config.yaml
experts_per_token: 1
d_shared_expert: 0
activation: "swiglu"
normalize_top_k: false
router_noise: 0.1
scale_expert_input: true
vocab_size: 8192
norm_eps: 1e-05
lr: 0.00895
beta1: 0.95
grad_clip: 2.0
seq_len: 1024
train_tokens: 610100000
Below are experts of layer 7 (counted from 0) of a mixture-of-experts language model. Rows are named router (the router's row for the expert), gate (a neuron's input weights, with its number), up (a neuron's input weights, with its number) and show model dimensions 0-127. Each number is 50 + 12 x the weight over its row's rms, rounded and kept within 0 to 99.
After each expert's rows: a language model's description of what the expert responds to; "gets" lists some tokens that make up at least twice as much of what it gets as of all text. This comes from a sample of Wikipedia text that the model never trained on. Tokens count by the router's weight.

# expert 22
router:41 53 35 38 54 51 44 43 35 43 57 66 54 48 43 47 74 49 23 47 66 47 50 28 54 34 42 48 49 40 38 33 53 49 47 43 49 54 38 36 43 62 60 43 52 79 61 49 41 43 36 62 54 51 35 57 56 48 27 55 34 37 46 34 38 52 26 46 57 39 51 67 56 52 53 60 49 51 75 68 32 35 34 48 47 77 69 55 72 73 64 46 48 62 71 54 47 54 54 41 52 48 39 31 56 49 57 74 50 50 23 51 34 31 40 58 64 47 45 53 64 61 72 37 56 42 51 30
gate0:67 46 47 60 41 52 45 54 44 59 43 50 39 32 52 36 66 31 36 51 56 53 50 49 47 47 58 33 46 80 49 48 61 32 34 23 74 33 50 43 54 55 41 58 51 54 50 45 41 63 47 36 38 88 53 46 81 50 49 53 56 34 52 76 45 61 34 49 48 40 35 46 43 48 57 54 35 38 44 54 55 46 69 64 58 61 55 50 37 55 49 40 71 38 31 32 34 38 60 33 61 69 59 40 43 36 40 61 52 35 47 32 62 59 51 74 61 43 50 45 50 68 52 45 37 43 54 25
up0:62 49 39 38 48 64 46 55 68 40 46 67 42 26 47 44 48 47 28 53 62 52 32 46 44 40 46 37 53 58 54 74 36 63 60 52 37 66 52 60 58 76 51 53 50 38 58 46 56 78 51 56 37 70 78 65 64 67 55 54 69 45 49 50 61 71 48 65 48 50 39 50 47 47 72 44 60 64 46 38 54 61 46 68 77 54 64 61 53 47 45 76 38 42 52 40 42 48 39 49 55 76 51 50 41 40 52 67 31 53 45 52 54 19 53 43 46 71 40 44 30 66 37 39 50 53 55 39
gate1:53 44 50 59 77 43 41 51 52 62 43 49 50 40 38 58 54 50 47 57 42 43 66 70 52 24 46 49 41 58 67 54 69 18 46 42 55 62 61 33 67 64 44 58 47 57 67 75 28 60 41 60 35 69 62 53 53 55 42 51 55 44 66 50 38 53 52 47 61 56 49 37 54 66 30 53 51 78 46 37 45 68 46 68 61 51 55 46 55 85 46 53 37 58 67 44 43 54 49 56 54 53 50 30 65 47 46 49 38 33 35 33 59 55 48 55 31 29 69 67 74 43 50 32 61 64 56 48
up1:76 49 43 54 23 42 50 58 16 39 59 39 48 63 41 47 40 29 40 59 21 46 61 62 48 57 54 62 51 43 32 39 60 57 47 53 59 50 54 42 42 34 34 52 80 64 51 53 57 34 44 25 40 61 38 55 45 56 41 47 39 44 55 57 20 57 54 38 49 42 63 69 52 55 46 54 60 52 24 67 70 81 61 34 48 44 79 42 53 53 50 52 42 46 62 58 48 55 46 37 57 48 40 54 56 60 43 60 33 57 61 41 44 41 52 60 47 37 55 66 60 37 39 62 50 32 62 63
What it handles: Wiki heading markers like === after Television or Credits, and head nouns such as film, album, series, Award, stage.
gets: "==", "===", " ==", " ===", " film", "===="

# expert 5
router:50 53 28 41 59 39 41 51 56 44 60 76 68 60 40 29 60 48 46 32 57 55 48 38 50 46 32 41 53 40 12 44 61 41 36 39 42 46 54 49 61 72 60 50 48 64 76 45 41 59 52 71 51 54 24 47 50 56 37 60 27 35 59 34 24 38 36 56 65 54 60 51 65 46 62 58 53 56 56 59 46 33 41 69 35 74 71 60 73 59 68 52 36 63 57 61 51 49 59 48 62 45 50 46 53 45 58 60 58 47 43 50 33 31 47 67 55 41 44 52 60 59 41 49 66 38 35 50
gate0:51 41 69 37 21 37 43 60 59 68 69 75 43 46 52 52 36 37 49 40 41 37 31 57 56 52 49 38 48 68 46 54 57 37 47 49 63 50 64 55 37 69 38 51 42 53 62 52 69 47 59 39 44 60 46 51 71 46 46 50 31 38 67 39 51 62 44 59 57 49 59 49 63 48 62 18 55 44 45 36 41 48 41 59 46 68 58 41 55 45 49 48 69 40 39 51 28 78 55 57 61 60 31 35 45 51 46 39 37 47 63 68 69 45 53 68 23 47 27 52 39 67 49 44 37 57 32 26
up0:48 44 56 43 42 41 38 51 29 16 41 42 46 44 63 35 35 50 60 58 50 44 54 30 65 29 52 43 48 49 43 56 55 61 59 73 60 32 65 26 65 37 59 75 62 48 49 42 51 51 48 58 66 49 57 26 31 46 59 57 40 54 75 42 58 50 48 48 20 39 62 69 57 36 66 57 44 36 40 55 57 50 24 38 55 47 53 52 75 31 48 45 54 53 61 59 61 42 60 46 55 52 67 62 33 64 42 68 67 38 35 51 28 52 46 63 41 37 48 45 58 36 52 66 48 55 50 44
gate1:67 66 48 59 46 52 40 41 67 70 69 52 53 55 38 62 58 55 34 35 45 57 63 43 69 46 63 48 52 63 37 24 63 45 52 57 44 44 58 44 11 53 49 46 45 58 48 58 52 39 30 56 50 41 67 65 56 44 49 63 24 51 44 49 49 40 37 56 47 50 61 66 43 29 41 59 55 55 47 53 54 55 62 37 61 46 43 71 47 38 70 41 49 50 46 64 33 48 44 83 39 59 32 56 52 51 40 59 62 60 31 32 52 37 33 41 56 25 49 61 28 51 70 49 71 54 32 65
up1:70 33 51 54 72 47 51 49 55 56 41 66 60 60 64 48 32 39 40 53 67 55 53 65 46 52 52 59 55 83 48 60 65 69 40 32 44 64 49 44 66 61 53 50 32 37 44 29 52 34 39 58 51 28 47 28 49 43 67 48 49 44 49 63 62 23 56 29 29 65 44 52 80 51 62 45 52 30 35 36 43 44 38 52 52 43 43 37 49 37 35 40 33 42 44 28 61 73 42 25 37 56 50 56 43 58 60 62 48 52 58 40 56 43 42 57 39 68 32 49 40 59 35 45 49 46 59 44
What it handles: Periods and other sentence-ending punctuation (., )., ".) closing a statement in biographies and descriptions, before He, It or a line break.
gets: ".", ").", "\".", ".\"", ";", ".)"

# expert 17
router:47 50 32 38 50 44 35 65 32 45 67 74 65 54 59 35 59 17 30 34 73 58 48 37 57 46 49 51 39 47 37 49 53 53 35 34 60 52 48 44 49 58 66 36 31 56 53 52 40 50 52 80 49 39 28 58 41 60 38 58 27 26 51 50 46 33 39 64 59 30 49 54 61 42 57 60 41 51 53 56 41 28 50 64 51 62 79 56 62 57 57 41 44 59 53 42 51 51 66 35 66 27 31 40 44 53 34 74 43 43 45 48 53 40 43 73 53 44 45 42 62 34 55 54 61 41 51 50
gate0:36 67 33 52 19 63 50 44 45 21 40 70 41 45 36 35 72 52 52 37 55 48 65 51 65 49 46 49 40 52 51 59 55 31 59 50 58 71 33 39 46 52 48 33 52 51 62 55 41 62 52 58 06 35 40 47 47 42 56 49 48 43 53 33 35 53 47 57 55 58 61 47 67 28 41 41 56 36 69 48 52 63 59 40 58 61 52 50 37 63 57 49 71 43 36 40 53 41 49 53 47 44 63 63 61 50 42 45 45 42 49 42 41 32 39 60 25 40 42 38 50 14 43 29 57 56 32 45
up0:60 52 41 43 49 64 33 39 40 48 45 64 54 59 41 34 52 55 63 45 64 56 49 40 40 46 27 52 52 73 51 56 42 42 25 49 57 46 69 39 44 39 46 35 31 51 60 35 40 49 42 36 47 43 40 54 47 68 19 56 52 41 64 38 46 47 55 77 45 57 61 45 52 43 41 46 59 28 65 80 49 33 30 54 61 46 58 50 57 34 41 36 55 50 49 45 37 58 60 50 43 35 20 47 48 23 64 64 42 51 58 38 43 50 32 64 29 53 31 21 44 46 52 41 49 57 51 74
gate1:47 51 50 37 75 58 45 51 49 42 39 70 47 39 44 39 54 63 51 57 57 57 61 66 69 52 56 42 64 39 63 47 69 71 54 36 61 44 38 49 62 41 39 44 60 57 72 59 36 48 52 58 44 27 33 62 56 47 40 67 47 43 53 56 35 75 48 50 42 24 52 41 55 80 51 39 29 65 40 56 62 61 57 57 31 43 46 60 52 51 49 45 37 55 58 52 56 41 34 63 65 42 50 37 26 62 49 52 58 61 46 40 57 60 52 44 80 40 37 42 47 44 72 88 27 61 44 50
up1:48 52 40 70 24 43 37 48 48 58 36 41 45 59 44 70 54 60 44 57 32 58 53 37 29 36 46 39 47 46 24 41 32 40 30 54 55 70 64 59 44 48 50 59 45 60 22 35 48 48 57 49 66 65 66 57 56 39 68 26 38 42 35 44 53 29 70 54 58 73 52 59 53 28 61 64 66 37 38 34 40 66 34 66 65 46 52 54 54 25 50 39 62 39 53 52 51 59 55 56 60 44 54 46 72 40 45 37 50 47 58 43 60 38 65 42 44 48 50 59 30 44 28 48 67 51 35 51
What it handles: Pipe characters dividing table cells, especially election tables (Candidate, Votes) and succession boxes, plus table header words like Role, Producer.
gets: " |", "|", " Candidate", " Votes", " Lemmon", ".:"

# expert 33
router:47 38 36 41 56 48 48 43 46 39 57 76 75 59 46 37 69 37 49 36 61 44 55 31 66 35 37 60 39 35 35 34 54 45 28 26 47 59 60 38 48 57 72 46 61 63 58 34 40 55 55 68 51 43 35 51 36 70 44 50 38 51 47 41 29 27 20 52 57 33 50 60 51 30 60 47 44 61 62 56 53 34 43 66 31 63 62 59 62 63 66 41 41 74 59 53 48 40 45 29 57 52 49 50 43 61 37 56 56 39 54 32 42 43 32 54 53 43 26 55 58 42 55 53 63 51 36 58
gate0:48 55 39 57 57 58 47 57 52 63 56 44 54 40 43 56 54 50 65 36 41 79 51 83 64 48 53 51 46 53 73 48 58 32 42 49 52 56 29 70 55 48 22 61 48 55 63 63 63 63 61 54 42 64 70 53 40 59 47 46 49 47 65 56 45 25 33 57 41 54 48 58 34 57 36 38 45 35 53 58 59 33 31 50 50 62 55 55 67 59 61 43 43 31 45 43 38 40 45 32 36 61 31 60 71 41 56 39 17 37 43 23 32 37 53 41 26 49 58 60 51 64 55 64 53 45 51 67
up0:42 40 49 57 58 43 50 69 36 67 44 29 58 50 34 22 29 53 56 48 47 65 78 64 64 41 45 50 51 64 39 33 53 40 48 56 64 53 46 68 58 52 58 56 55 52 50 51 59 55 53 34 50 34 27 39 61 61 58 42 65 39 53 49 55 25 81 28 30 77 60 69 35 64 61 51 55 47 36 57 21 49 51 43 67 46 55 47 44 62 50 42 52 44 52 48 40 39 69 50 31 52 47 57 55 37 39 65 49 56 40 49 50 39 45 65 54 39 67 56 47 38 57 66 55 48 58 82
gate1:47 28 46 66 40 35 42 41 66 33 57 31 61 50 26 51 47 39 71 58 68 28 61 65 49 54 50 31 40 62 46 48 44 22 55 38 54 49 46 33 45 63 52 52 43 66 42 52 42 52 47 34 67 38 54 45 60 43 50 59 44 76 69 41 64 29 70 62 28 36 48 52 41 36 54 59 59 48 44 44 35 27 50 41 53 50 44 57 58 56 45 49 28 52 62 47 42 53 45 51 32 51 42 58 40 52 31 65 43 56 73 39 60 54 32 36 41 46 33 27 52 39 35 55 41 61 39 77
up1:64 76 48 48 59 59 34 42 30 46 54 53 63 44 41 48 58 48 44 41 51 69 74 38 58 44 41 53 75 47 69 58 29 68 41 40 43 71 43 65 61 48 65 61 45 45 45 35 58 56 60 53 58 51 55 63 39 43 32 39 56 39 78 33 53 69 38 27 56 47 33 54 42 61 50 36 51 56 33 62 52 50 40 66 50 60 41 62 41 46 57 32 55 38 64 44 50 43 48 50 45 62 34 33 68 49 40 41 49 37 32 52 79 64 65 60 60 22 54 67 67 53 60 57 40 42 44 35
What it handles: Pipes, hyphens, semicolons, equals signs and indented line breaks that structure tables, lists and match reports, e.g. scorer lines, conversions.
gets: "|", " |", "-", ";", "\n ", " -"

# expert 2
router:38 46 35 31 59 56 44 55 36 42 55 81 56 64 45 40 61 18 22 35 58 68 56 44 46 30 42 56 50 42 45 43 54 47 42 41 52 54 41 30 48 56 76 55 49 65 52 50 54 50 44 70 50 56 45 52 54 64 42 45 53 42 45 33 47 50 24 36 57 50 60 62 55 30 54 41 30 49 66 58 47 30 39 70 52 74 62 57 66 74 70 42 53 72 59 60 63 41 57 36 62 41 40 41 40 58 56 62 54 38 42 42 53 42 42 70 49 48 36 70 47 48 39 42 46 31 28 44
gate0:45 37 35 42 60 46 65 53 72 52 46 42 37 49 64 37 60 42 45 47 56 56 66 37 17 40 47 37 67 37 40 54 57 33 61 38 38 49 46 46 45 53 67 39 66 64 49 42 50 47 41 52 65 59 38 18 59 31 25 30 71 62 51 51 52 63 44 65 55 38 46 79 35 41 45 62 53 28 42 49 48 50 53 37 47 50 65 37 63 70 54 44 42 74 51 58 59 36 37 50 61 60 51 48 55 53 72 77 52 41 56 59 44 61 30 63 61 70 65 31 51 60 51 46 49 50 52 49
up0:55 38 56 61 62 34 44 48 40 44 36 55 31 55 50 66 60 64 46 29 40 77 60 58 45 45 58 63 55 49 49 48 34 52 64 55 63 33 52 32 93 52 51 51 37 34 57 57 43 59 54 52 42 43 46 69 62 52 46 52 38 29 52 53 44 60 71 60 45 41 42 68 49 61 33 55 50 45 37 54 73 46 62 58 64 61 46 44 50 44 45 42 45 37 72 55 54 51 65 45 51 45 56 40 41 40 46 48 43 51 40 42 34 27 42 40 51 08 31 28 57 27 39 54 67 62 56 34
gate1:54 59 21 47 43 44 44 33 46 39 61 67 33 47 66 43 52 53 40 41 46 40 38 42 75 55 44 71 31 56 62 47 46 70 70 47 49 49 31 63 51 39 60 61 57 28 70 41 73 45 41 30 68 67 44 62 83 55 50 43 48 41 32 44 55 57 40 67 44 33 43 47 65 37 54 36 59 39 63 40 51 41 66 53 45 52 43 58 64 66 73 52 42 31 54 33 51 46 52 50 65 44 48 57 49 86 49 58 51 53 54 36 62 51 58 56 66 37 45 48 33 42 53 68 57 41 58 56
up1:49 43 61 51 37 25 32 57 42 44 48 20 64 30 46 72 66 66 47 52 60 75 56 54 48 61 43 47 36 42 61 61 52 39 38 48 48 38 59 58 72 63 51 49 63 39 37 63 49 49 57 44 43 40 57 67 32 48 30 57 53 67 68 44 41 61 51 67 76 67 63 67 07 58 63 33 45 49 52 60 42 53 52 53 66 45 59 45 32 47 58 57 55 59 53 64 53 59 45 55 51 59 50 61 52 44 48 55 64 33 69 48 36 40 49 65 63 64 32 49 41 61 64 26 56 57 53 50
What it handles: Small integers right after a pipe or line start in sports tables, track listings and chronologies, such as rank 2, 14, 9.
gets: " 1", " 0", " 2", " 3", " 4", " 5"

# expert 24
router:41 39 36 32 40 42 52 46 58 45 45 67 63 44 56 48 57 31 44 35 48 62 54 32 44 35 41 33 42 42 33 44 40 42 24 40 59 34 59 31 52 49 46 40 57 52 56 50 48 53 64 67 43 50 43 51 55 68 46 58 32 57 56 37 36 33 34 57 59 55 44 61 65 51 48 41 45 31 62 63 46 33 44 58 59 69 56 73 60 66 52 42 32 55 73 44 68 55 44 35 72 20 24 31 42 59 43 72 47 38 44 29 50 42 38 45 47 45 46 46 76 38 53 47 74 45 41 44
gate0:46 55 65 37 42 53 64 37 37 33 60 47 70 59 51 43 30 58 28 48 57 50 40 32 51 55 50 65 62 50 43 72 56 49 30 39 51 44 45 44 51 47 51 57 47 53 40 58 66 64 55 58 54 46 61 70 36 48 29 74 20 56 57 28 56 45 42 33 51 62 62 60 46 32 50 39 48 63 41 45 40 47 34 20 47 66 40 42 44 31 20 36 62 50 72 56 59 50 34 57 46 51 56 49 58 64 40 74 26 50 37 43 54 45 52 36 55 58 50 44 41 25 38 61 53 57 29 52
up0:39 44 45 30 61 46 61 38 59 74 42 49 40 53 29 41 54 51 69 35 45 43 48 58 66 44 39 57 23 44 60 45 39 46 41 56 44 55 46 76 47 43 43 53 50 31 57 57 50 49 46 37 39 49 41 41 37 39 58 27 72 47 50 61 39 54 31 69 39 34 50 33 63 49 64 59 58 33 65 66 45 45 60 62 57 31 53 70 71 63 77 40 43 44 52 44 47 69 64 30 57 58 48 49 52 44 58 50 72 79 42 42 54 53 51 44 27 32 59 62 61 32 51 44 43 39 73 46
gate1:53 36 64 27 39 62 54 59 44 53 60 46 46 46 48 70 51 72 54 42 39 37 53 36 52 40 45 37 31 59 38 63 43 45 51 51 71 62 43 47 73 35 32 76 51 72 75 52 51 54 50 36 51 35 44 47 48 52 64 37 28 64 58 52 38 46 28 56 52 50 58 52 56 52 56 37 82 38 52 60 51 37 60 66 62 46 32 33 82 51 44 63 51 40 58 50 56 50 58 35 40 44 55 48 30 54 55 43 40 66 46 44 51 57 48 29 63 75 55 56 45 36 60 48 18 63 48 54
up1:55 50 41 63 48 45 47 54 59 58 37 31 62 48 33 66 61 52 55 45 86 62 23 44 48 50 45 60 47 45 60 43 57 37 40 32 50 33 54 57 66 45 51 28 44 56 41 52 49 42 68 44 35 48 52 73 44 45 42 59 56 67 44 51 36 53 68 50 40 39 36 52 51 50 47 38 45 47 52 51 45 43 66 63 42 46 51 73 40 57 53 34 32 72 39 35 22 55 51 62 40 48 54 67 61 44 34 42 64 43 54 54 77 47 59 70 40 25 37 49 63 48 08 44 56 60 45 64
What it handles: Separators in infoboxes and stats tables: colons after Height, slashes in Apps / Gls, coordinate dividers, plus born, loan, FC.
gets: " |", " /", ":", "-", "born", " ("

# expert 23
router:29 49 41 47 45 30 55 34 37 53 47 73 62 49 48 42 62 44 47 45 56 51 48 44 55 48 33 46 35 40 21 43 55 54 49 29 50 55 58 27 46 73 62 43 61 59 54 53 52 62 35 66 60 52 37 66 58 56 44 68 21 27 48 45 35 33 15 52 67 54 52 59 57 47 49 45 44 55 70 47 45 43 45 51 43 61 64 62 65 68 54 35 35 70 49 58 59 46 44 44 66 42 35 42 40 40 59 62 35 45 36 48 58 25 40 65 48 49 19 57 52 43 57 50 45 31 32 57
gate0:63 22 46 39 67 47 70 72 68 64 54 35 23 39 34 41 45 46 21 60 57 41 67 30 69 51 44 54 65 58 62 61 68 41 53 49 56 47 47 31 39 54 47 49 60 54 48 59 47 60 47 37 49 74 42 58 59 53 55 41 40 36 31 46 53 54 44 40 43 40 56 53 59 68 41 37 64 58 71 49 68 52 55 65 69 53 53 37 67 47 59 70 54 65 48 61 47 61 39 64 63 50 36 35 36 41 51 59 44 43 48 35 44 46 54 40 34 44 47 23 38 52 53 44 35 56 34 77
up0:49 39 33 51 52 57 64 59 40 71 19 39 38 43 43 61 57 47 67 35 52 68 57 44 53 52 64 61 58 77 59 38 50 30 43 59 70 56 57 51 64 44 62 30 67 60 43 44 54 46 62 43 88 59 45 62 74 49 48 32 57 25 31 54 33 58 38 37 48 34 57 53 33 48 39 36 47 52 43 50 52 56 56 64 57 59 45 35 52 53 55 67 32 48 20 64 61 65 45 55 45 46 55 52 59 49 51 44 53 52 41 34 58 68 45 42 43 52 39 41 64 54 63 61 38 37 32 68
gate1:49 51 29 53 45 52 49 54 42 53 68 38 53 65 60 64 59 39 67 69 37 31 58 61 58 56 63 27 53 46 57 55 62 45 52 32 48 54 37 44 41 60 45 62 57 55 33 28 56 55 42 50 48 31 59 58 44 57 35 33 45 44 49 41 48 56 41 55 55 59 66 75 64 55 35 34 53 50 57 59 47 24 37 27 36 49 52 42 42 69 37 68 47 46 74 56 57 34 37 56 48 68 53 67 61 22 51 63 39 38 47 51 53 48 62 66 50 50 49 55 42 50 66 38 11 39 32 28
up1:45 46 46 37 51 53 35 51 61 61 30 61 53 42 42 38 45 40 44 26 45 52 45 61 66 53 35 72 38 47 52 43 42 63 29 58 41 32 66 67 62 67 56 50 27 54 55 52 40 68 62 43 53 71 57 49 56 22 53 61 73 58 35 43 46 50 33 38 51 37 36 45 45 70 70 71 38 44 34 63 41 44 53 63 48 33 54 69 61 41 51 39 48 46 30 42 48 62 50 25 39 30 47 47 53 59 65 61 59 59 37 53 59 41 29 21 44 63 47 56 58 48 62 60 59 71 44 52
What it handles: Prepositions introducing phrases in running prose, mostly in, of, on, plus during, at, from, throughout, with.
gets: " in", " of", " on", " In", "In", " at"

# expert 14
router:40 55 25 39 59 42 62 56 40 44 58 60 49 62 40 35 46 52 56 39 55 52 41 40 37 46 38 49 36 44 35 21 38 49 40 33 45 52 65 33 45 82 56 48 49 50 74 39 41 31 36 75 45 45 34 54 40 64 44 73 33 43 51 50 45 44 18 42 68 42 59 49 61 58 55 43 43 43 68 51 41 22 41 60 53 56 59 61 73 65 50 41 44 63 49 51 49 53 55 51 60 20 38 53 51 46 60 75 40 59 45 48 48 38 40 67 49 44 28 45 38 47 55 46 46 27 31 48
gate0:43 57 58 40 43 42 51 39 60 48 52 61 49 56 43 43 56 68 52 46 70 66 40 25 67 45 46 44 64 51 43 42 51 39 44 38 33 54 42 47 50 86 38 39 54 81 28 61 56 52 60 57 38 45 45 67 37 49 72 58 54 55 60 43 51 50 44 57 62 43 61 42 42 68 36 45 51 54 45 54 81 54 52 66 71 55 46 62 43 41 40 61 24 44 39 62 45 31 53 27 29 43 42 57 53 28 57 57 32 60 43 59 55 53 57 69 58 40 30 53 63 38 55 61 50 39 31 24
up0:48 22 33 62 37 57 40 48 46 56 64 34 55 47 54 54 38 49 54 31 33 51 71 65 44 77 43 56 37 53 60 44 51 39 61 45 42 51 34 39 32 18 50 41 46 33 71 64 37 48 40 45 35 44 60 50 58 66 33 62 47 55 60 48 47 42 50 50 38 44 47 46 57 36 60 43 49 45 62 41 25 59 39 36 39 51 73 35 54 66 49 47 60 58 57 52 60 67 27 67 77 53 62 53 60 71 65 63 59 37 57 46 43 53 38 43 21 41 54 52 50 62 58 43 50 47 76 65
gate1:55 32 49 62 58 67 59 59 67 26 73 50 45 38 32 49 56 53 42 34 34 69 41 38 52 64 44 37 51 51 56 58 59 54 56 23 61 41 53 57 40 56 42 56 62 49 39 39 41 49 64 46 25 46 40 46 50 59 57 75 33 55 64 58 38 54 62 71 45 37 52 60 36 40 34 83 41 67 47 37 31 43 45 53 53 61 49 61 37 66 47 54 53 52 42 37 59 50 47 64 55 46 47 42 56 44 64 81 55 60 39 55 66 32 41 67 40 53 46 60 40 57 73 44 59 26 32 68
up1:63 24 56 33 52 44 58 41 69 38 52 49 37 45 46 48 45 41 64 62 50 51 34 45 40 77 75 73 49 62 79 45 45 46 43 64 51 51 61 62 47 29 47 61 52 61 46 28 46 50 57 09 49 44 37 58 62 75 36 56 50 44 59 36 54 48 67 34 41 52 47 50 63 56 35 47 54 48 55 54 55 47 55 22 54 43 48 66 41 44 44 38 68 49 67 46 77 56 40 50 49 55 52 40 42 45 39 50 39 64 56 57 62 34 53 60 62 42 48 60 59 74 21 43 37 39 54 50
What it handles: Function words after verbs or adjectives that start a verb phrase or complement, mostly to (trying to, struggled to), plus would, could, by, for.
gets: " to", " by", " for", " with", " of", " would"

# expert 6
router:47 51 25 39 54 51 50 43 51 47 63 74 73 76 45 44 68 44 51 26 69 67 49 34 54 51 39 36 37 28 34 51 47 40 22 41 49 45 54 34 52 56 65 53 55 60 63 45 40 48 48 56 50 56 40 48 47 60 40 68 45 34 57 46 28 44 39 36 66 56 54 52 75 45 61 42 31 50 50 63 38 42 47 59 41 72 57 44 62 73 80 55 35 78 53 53 50 41 52 50 74 51 39 34 50 40 61 63 62 54 43 42 35 40 42 65 55 39 32 47 57 55 45 35 57 39 37 48
gate1:65 34 47 51 57 39 41 49 50 47 50 56 51 48 49 55 67 32 61 61 59 74 44 31 44 50 45 53 37 35 59 64 59 63 41 49 53 54 50 45 44 53 60 27 30 63 39 59 46 27 75 45 39 62 46 50 58 29 45 50 57 52 60 48 55 84 39 52 62 47 55 46 61 24 62 69 54 41 25 51 21 46 42 71 44 49 40 32 35 46 41 45 42 69 45 57 46 41 54 38 67 34 45 49 33 63 48 25 66 67 52 36 70 46 36 57 57 50 42 35 52 34 48 71 46 54 32 43
up1:52 71 40 33 40 32 57 58 30 35 51 39 31 47 59 53 38 60 45 53 56 50 50 64 41 31 62 53 75 73 69 51 58 41 56 41 68 52 65 53 43 53 35 58 39 43 61 51 51 62 40 49 54 44 39 59 40 57 35 64 35 26 39 47 54 17 53 48 51 44 41 53 52 50 19 61 48 43 42 38 63 54 39 40 50 43 43 73 73 80 55 57 49 48 57 33 41 53 40 60 66 62 59 32 65 32 53 70 51 27 53 60 29 45 53 45 59 44 35 53 29 56 53 62 58 46 62 48
gate2:54 67 45 60 40 40 59 50 63 56 51 48 19 52 47 38 73 53 63 50 69 79 41 41 47 25 51 44 46 65 65 40 60 65 29 56 54 48 49 40 50 56 39 62 44 48 50 51 44 43 49 68 48 58 57 38 59 57 64 52 47 74 56 61 27 52 55 35 34 69 33 49 79 59 32 39 45 29 51 66 61 49 49 69 38 47 36 53 46 64 49 50 50 24 69 65 67 43 55 40 54 51 59 51 51 59 69 58 62 58 41 64 38 42 41 41 62 44 32 54 69 67 74 41 56 42 58 50
up2:48 38 80 28 48 36 64 54 36 51 37 56 60 64 54 49 40 28 51 57 28 30 58 34 51 79 57 50 50 49 37 63 48 62 40 43 56 59 49 55 41 56 56 48 43 53 58 58 52 48 55 22 60 39 24 81 57 36 42 50 47 58 68 46 72 68 63 46 62 39 50 52 36 34 53 34 31 65 30 37 62 62 46 32 45 49 58 54 42 44 66 49 49 55 43 33 15 65 40 44 64 59 51 70 52 41 53 55 67 45 63 41 49 52 43 49 48 49 60 45 29 58 47 59 43 51 35 49
What it handles: Periods between digits in decimal numbers, as in 1.98 m and 70.9, plus dots in abbreviations like D.C. and www.
gets: ".", "–", ":", "-", "/", "°"

# expert 26
router:55 56 48 36 41 50 51 46 39 57 59 78 76 77 33 55 63 23 44 49 52 54 55 39 64 42 34 32 48 48 42 34 61 46 46 41 59 52 58 28 54 58 61 47 48 53 52 48 44 52 44 55 60 48 39 50 58 66 37 48 41 55 45 35 52 49 24 52 63 51 51 62 56 31 73 58 45 58 78 65 40 28 54 70 37 65 62 46 60 79 64 40 44 53 79 58 55 35 59 50 61 44 31 40 33 48 46 65 48 34 45 49 53 42 32 69 48 51 26 57 59 32 51 52 54 36 36 42
gate0:39 57 49 50 33 55 63 58 44 73 60 33 45 78 49 59 40 38 45 58 26 53 34 60 44 49 40 52 41 43 38 51 41 30 63 40 35 56 42 43 59 41 40 59 51 45 48 23 52 56 49 60 45 56 59 50 64 51 59 42 47 45 55 40 55 58 40 49 37 70 69 27 55 12 51 35 69 57 48 51 45 36 38 56 50 62 55 90 43 33 34 56 42 43 58 58 55 47 72 57 51 49 53 43 41 43 44 44 48 56 47 33 53 24 50 68 34 45 34 57 42 78 46 45 30 58 59 56
up0:63 61 85 36 58 69 58 18 41 31 32 55 37 52 59 53 59 49 20 31 45 53 54 56 34 45 15 59 35 41 46 53 30 45 42 38 58 46 47 47 48 58 54 44 32 43 48 37 53 65 40 50 50 32 40 53 49 42 44 55 46 42 33 63 40 54 42 62 49 73 58 47 41 59 50 61 48 53 41 50 58 60 53 32 63 43 27 47 50 43 71 50 43 38 31 46 40 62 31 41 67 56 40 40 60 58 52 68 41 41 50 52 53 75 51 46 55 57 44 52 18 53 55 44 28 53 51 52
gate1:58 49 44 60 26 40 55 70 47 34 44 51 48 42 61 40 24 56 44 42 56 80 39 65 33 55 42 50 29 50 33 45 54 53 36 38 48 58 51 31 42 63 52 55 43 54 57 46 62 65 62 59 52 34 27 64 44 43 58 42 40 61 63 48 48 44 66 54 58 67 38 39 51 02 27 55 36 45 55 46 56 63 47 44 61 42 69 48 54 46 36 72 48 43 25 42 39 47 57 27 56 42 55 33 50 49 55 44 50 49 76 50 53 60 34 52 50 55 45 40 47 48 41 56 41 66 76 41
up1:35 64 87 57 82 51 49 36 45 58 70 48 42 51 61 44 52 45 49 40 56 36 44 47 64 26 32 57 51 54 44 25 47 56 36 46 56 50 59 45 61 39 52 31 32 60 32 54 55 43 51 34 65 52 63 60 48 45 59 61 60 64 44 42 46 68 55 61 60 54 52 34 50 63 56 37 45 53 64 60 35 56 70 54 35 56 37 54 55 58 61 39 21 59 53 48 61 61 18 65 61 56 27 72 47 63 43 60 35 68 42 51 38 45 66 61 48 59 51 32 57 43 53 44 58 37 67 45
What it handles: Numerals and number words giving quantities after colons or pipes, such as No. of episodes: 24, Draw: 64S, three, several.
gets: " 1", " 3", " 2", " 4", " 6", " 0"